{
  "activation": "geglu",
  "normalize_top_k": false,
  "balance_loss": 0.000239,
  "balance_bias": true,
  "vocab_size": 2048,
  "attn_scale": 0.177,
  "init_std_qkv": 0.051,
  "weight_decay": 0.054,
  "doc_mask": false
}
Below are experts of layer 5 (counted from 0) of a mixture-of-experts language model. Rows are named router (the router's row for the expert) and show model dimensions 0-95. Each number is 500 + 25 x the weight over its row's rms, rounded and kept within 0 to 999. Numbers have three digits each.
After each expert's rows: "gets" lists some tokens that make up at least twice as much of what it gets as of all text; "mostly gets" lists some tokens that are sent to it at least half of the time. This comes from a sample of Wikipedia text that the model never trained on. Tokens count by the router's weight.

# expert 3
router:534545543509515451513452510508516477488500510495409537495502487538490499521468529514463541470473491530501509520533471512515497508499496510524521530524478524461481490561512507466495502503520515474520499475470498461531512496521501480494470509520486454501484537518512493504481501517516544508
gets: "em", "ent", "erv", "ion", "ment", "v"
mostly gets: "ision", "ution", "onom", "oci", "erv", "min"

# expert 16
router:509511518512550489508491493490532456515477520439478512497505493461504543505463481481489558491458509562457511559483490479489492506480543468491469506499504511498462488524492476500530501515509508506534502476498485481496470552485467533505479500494484523489467456489505529488500507523534549516
gets: "s", "es", "ers", "ts", "ins", "ies"
mostly gets: "s", "ins", "ms", "ars", "ities", "itions"

# expert 69
router:475501544509505485508474521468531464504545474485491549515464492491498500486462490509507487476490505566474510490531493516528515461508560465507516479530464519458531453496501532425529494499489513488502482468501449483531509512520514482485488476484517501502481502484512509489453492499517507468
gets: "est", "ine", "ess", "way", "eral", "act"
mostly gets: "reet", "ivision", "order", "iber", "irect", "eral"

# expert 74
router:527551523502499476509463501465535455496502512464456514473479529519525490482481521519499515489498501544482494522543507487486539473479544495509495545527450526466513514509488556454488489495479511479509460493510469464476476507535534503509507507503505512490503468488529490494502477497519575483
gets: "am", "on", "o", "art", "ay", "le"
mostly gets: "ington", "amp", "ott", "ootball"

# expert 42
router:524546522547492514529447552483511505431515472476446532521491491463505511491495482491487511512505472509483511548503514515524525533529488506482471534522448521483507489498502531499520510520499523508525498461454457476481533528519492505484462485498504515505493526532511546506497500492513511456
gets: "a", "h", "i", "j", "u", "ur"
mostly gets: "ć", "j", "aj", "č", "ã", "ah"

# expert 63
router:543515501524486472514471535488494461518469513494464564476476480530488499511442513511469525529497502552459544495533512497493469482480528507520484520493470519476504449545486538483540484489493512519536495494468470500505473505499526512502493481469494471505448492527503519464506476491519531503
gets: "ist", " cont", " de", " ass", " att", "oc"
mostly gets: " cont", " ass", " Ass", " dist", " att", "oci"

# expert 15
router:514501515509518480493513564468518475524506512476492522509512492500494515472490474543515549499478512518491557528530537500504476484519546499516502491508475523484498511511488524495527493448525511533489498464507437479504502504517477524517496455529513503455499514476543508501461476535559525450
gets: " L", " W", " l", "L", " C", " T"
mostly gets: " L", " W", "L", " Le", " l"

# expert 109
router:491535503504508500493502485485534464456506508484459511511497532514472528485486522486533502522484455554491507506558540494547500474528520506479466497507482497477474529525480506450510482525498525535519468517500492473486533541495494492515493480508484466468462489518541513484517498553560517463
gets: ":", " |", ";", " by", " from", "="
mostly gets: ":", "):", "=", " information", "amily"

# expert 34
router:525537528502521515549464519484553469450526495508490517461469500507511522506488544494467548490486496512478521478532509504493549519510540468546478494527481567466508485532489524499544471474519542511509509469486484508494503518517502523492466493504506483498456500527530492454503507497493505499
gets: " United", " S", " F", " Par", " Ar", " M"
mostly gets: " Par", " par", " United", " Europe", " Mon", " Air"

# expert 71
router:494533527520527463517517506476520511473544486462461510462505510489512527478497471514467506476506454515485523540510482483503512459498511486493441533520497514487534492523466504519506475461490501509543522473526486486480486511542507514530500497490462467498465489536512488468460457528529501435
gets: "°", "|---|---|---|---", ")", "|---|---", " /", "ulation"
mostly gets: "°", "|---|---|---|---", "|---|---", " ft", "|---", "′"

# expert 48
router:493530560518487458517476479477552487503546478482454493496502489508481506508461490501483517474482502544476497540478497519551550456509552521500517487526468507484501514534470490490537502472499501480499483478473473520536536470503514511489481474478499509479481497494507514493465486541528497440
gets: "est", "ate", "ig", "g", "land", "ent"
mostly gets: "ate", "lege", "ternational", "ival", "ital", "lish"

# expert 92
router:508559551493482496542482514497512464505490497494423502500512497444494524483483561504505543486471487540465537510497530487498514496517546523481520507532492515480489492519463479515507448482481509498510494453494489509523493514521509462485486447521476491532505536504516496515499521528482499465
gets: "v", "y", "al", "ation", "th", "er"
mostly gets: "v", "ty", "ility", "ence", "ival", "ance"

# expert 65
router:505531516516519498486493462480557477454487496499472491490475514495525517515488491491524503515444480530479493485534494498517523500530495526506484495485468513465498506533471513490502475509492550546527502520496500458503500529522507475492483499490487493479475484510522496516472499574594551465
gets: ";", " |", ":", " /", ");", " —"
mostly gets: ";", " /", ");", "',", " —", ":"

# expert 8
router:499523537547535482503483517494496501503504542487465520516479494491517499512479519562517541513447496554510527523539490478505541500478502490485500533580510491490474502551510516462530518468503519479487496488497489492534527498555515503501531508503486508512465532534526512474482482500503519462
gets: "om", "ent", "im", "i", "er", "ers"
mostly gets: "om", "ent", "fess", "im"

# expert 2
router:523513552558523496518501483487520518481514500471485540488493509468451555540506512497514532504483456536482494522518513459502496532519538498522504479509488491470498479513485515463542518491468543529546484504504445510508488519486513517527486471543453518509482477530526528475503490522527504495
gets: " |", "-", ":", ".", "|", "="
mostly gets: " •", "=", "--", " Total", "@", "→"

# expert 0
router:512513516505460485470486514497511496478541483494485492503490527492512575525478487473508501483502506558504498502482505478502516477512500475554468545559459534494492506514516532515492467530443555494517521505452485525531504511525503456547517497490505509524493466491509519476505467513536499481
gets: " that", " which", ".", " who", " but", " and"
mostly gets: " that", " which", " who", " after", " but", " where"

# expert 107
router:561516525542477503503468543470542479495487485466467507480481500507491545529479495491489496505495465508480500547509527472508523462473533513506480484492476531510505464493525486471542480512481504467524504493452469458512481506520523457495473468488472484509452525502521528503498479537503515445
gets: "%", " Party", "ers", "otes", "ts", "ents"
mostly gets: " Party", " polit", " Democrat", "resident", "embers", "%"

# expert 21
router:532488488495490504495488557495523449469499489503470509473513516488537498475459490533491515466473490538439531516506486487503478535498499487538519485512471512504496480543522508475486478506486515459543472504472492506512525522481552503509520466485511464478445514524517513480526506533543536453
gets: " c", " d", " t", " p", " ch", " m"
mostly gets: " t", " c", " d", " p", " ch", " mon"

# expert 119
router:512507579501483489558515503486518468517486529485478530478466520500507517518512522505494535526518472527509530484503479452520507500525543518488474509549480482495492502532506545459524513477502521515522491508507468545518488518492477490510508466500472525535492487504578541540497490529514499490
gets: "|", "-", " |", "=", "===", " -"
mostly gets: "|", "=", "-", "====", "==="

# expert 106
router:506526489520467457526484534435524498449492499519450554525519478473490552487510501485492524515503492554485505538525469510508513544496508473510486523485468492453493477510497496468487497497479501530506470482446478521484466528526490539507490500465503484488489499509525512527502476510529545473
gets: "u", "a", "i", "o", "ang", "ai"
mostly gets: "u", "ai", "ung", "apan", "ang", "ō"

# expert 20
router:537512490546523517514488502467530484461502499516473507487432537481505502512495499501539518496496486514451485515507464475518499518507522522496522512510473520470507479534452501493547469519509539527508499510519479494499508517567500490503492485490486502469493480514529502487462440578530517472
gets: ")", ";", "\"", "),", ",", ");"
mostly gets: ")", "),", "\",", ");", "]", "',"

# expert 18
router:514567524505510504556476483450520487503525494456480526485486497495516500516456507488500527495485510507499518526508475469523528492483529504519503499556482558470475468516523571486495500478487513484501528514499462507464495499546511507518466452467516503479506509487512550512496456489524516493
gets: "mer", "le", "art", "er", "on", "ber"
mostly gets: "son", "rist", "mer", "for", "ris", "usic"

# expert 108
router:506502497497525500558491507514507499473476476485471545452467510496539549487473495520524500455509494521477510546498525497501516495514510482509511466487459490474502505552492514497513460484505557465527501509504503536526517499558528466493519452478504469470477524509498519500496498535551543490
gets: " f", " c", " w", " n", " s", " st"
mostly gets: " w", " f", " n", " c", " th", " st"

# expert 115
router:521555543483545453520488516473516452500501512504441512512489485512503501506480516519473518444487496519511533533497482461540516465530538463502528498523468523454500500514510522439480490504496502504506491492503534505536501478510518466506464487473511492506492482512542535483490451509532513507
gets: "ut", "ed", "est", "ail", "en", "ess"
mostly gets: "istric", "ision", "lect", "cess", "istrict", "own"

# expert 73
router:511521541517504507491482493481558475501501465509498542501501499493494558480493518527521519445505498546446501484530468509494506522515487507498459500508498536490448502498471521461499504493496513490511470496507510498536505541538525516524517484485510502480461468469526546485447487571492515488
gets: " and", ",", " or", " but", " &", "/"
mostly gets: " and", " or", " but", " &", " than"

# expert 7
router:532524518512506459531487546451517497494502503508463504491516494537505533496493514527489531493444500544487551506546488495480535509511538486507465476540453517502491509510514546480529448458505505486480474506469498464494483508481489526517515487500502516493473522488547508503517514562512540504
gets: " T", " P", " t", " M", " S", " F"
mostly gets: " T", " P", " t"

# expert 12
router:495530506524505473530445512425497474525511471493468518489485473496478526532489518492499488467477488543482511550523486462483508476479571475514460509509502488466493491477519520458488434484493521510511470524533519514512523508478524496538513488471502502515490514521536502485501481518525536486
gets: "ight", "ood", "ed", "ack", "ind", "ort"
mostly gets: "omen", "oot", "ood", "ck", "ife", "orld"

# expert 30
router:512520512569505471516493532480501411519478461466475557475506473484494531523507497498523507480470486521474520502491540516485456503503563508499484525539489491476488502494517531472502491517504546484496494454498498485519516496532485512523493490503474507474502487491525492473492501486561509466
gets: "e", "l", "r", "b", "is", "en"
mostly gets: "ott", " Gre", "ruct", "itt", "att", "oss"

# expert 81
router:557509530475494487509492530509522466477538494511489509485478522506509494538496503476486534504459510506480542495525528502501504477514530503528461517498471571450494519502459545461510430488483526491484494518464482528526524465517504494517532496483468502493482497517529530477520496550518520513
gets: " his", " first", " two", " their", " one", " second"
mostly gets: " first", " two", " only", " second", " most", " four"

# expert 38
router:503513542500472504514480519510514429468558484505459518472502506488511514515467490488494544457483481522507523496497548486499486492492523455511478516510473513498468470538490500439531516509498523524474524491467509526514519503527538535493495461500501508480463532524522519465500492550544500485
gets: " new", " spec", " cent", " comp", " gen", " pop"
mostly gets: " cent", " new", " spec", " sing", " gen", " pop"

# expert 49
router:519531548561504507539446500474513470488522464512451507515505533455501511493462488524516542508468491529489533515523513476523496515486488514532486509518480521531483494557489503488511514500507492473495513495499501502515508514535520495481456454494470492505484550561528516478466485548493490496
gets: "er", "ial", "ary", "ers", "or", "al"
mostly gets: "ator", " offic", "ial", "ary", "er", "ment"

# expert 75
router:536502527531487491496456513477535457483538536507490527473483495495477568493478507521470505455473500507495509479516537510507547481474546488494492488520479551448494466547492557482535482476500542512508520500463515511475495522515495526504504493488496484481473501506543493475536502527508510485
gets: "ian", " American", " Ind", "ish", " German", " National"
mostly gets: " British", " American", " Afric", "merican", " Austral", " German"

# expert 85
router:495555541506516484511461521467551482502514512461454504495460495524467557503440474495473492465513466520472534515511504495508482454495516477455492513499493505496489499488502502507518488480517528475524514478499470473530476490524459488499503454505520479483449499509518498503473514507549546521
gets: "ect", "ult", "act", "s", "ic", "ing"
mostly gets: "ect", "ruct", "earch", "ection", "duct", " eff"

# expert 126
router:536526536517466475539479503483526471480490531489410509512486532492475496510451510539484551474495502508477501549476473492510467490505540483495503490502455497490476521474456475468489500466526542506501493497487509478481517474543490513506470475504504507493462493524543491458505499499524495495
gets: "it", "ut", "ac", "at", "ect", "anc"
mostly gets: "anc", "ac", "ut", "ert", "ital", "rat"

# expert 13
router:526514523556498489499460525497523477486508487510442515483467490529484536500422529504507501504494497501503537528483509480471478511484509501524486528490497517473493513535512515460510478463456503493486509509482525506502500482506525491546509443513514493476457481531528526484448502536565481492
gets: "ic", " ex", "ec", "pl", "c", "ific"
mostly gets: " ex", " dif", " inc", " spec", "stit", " sur"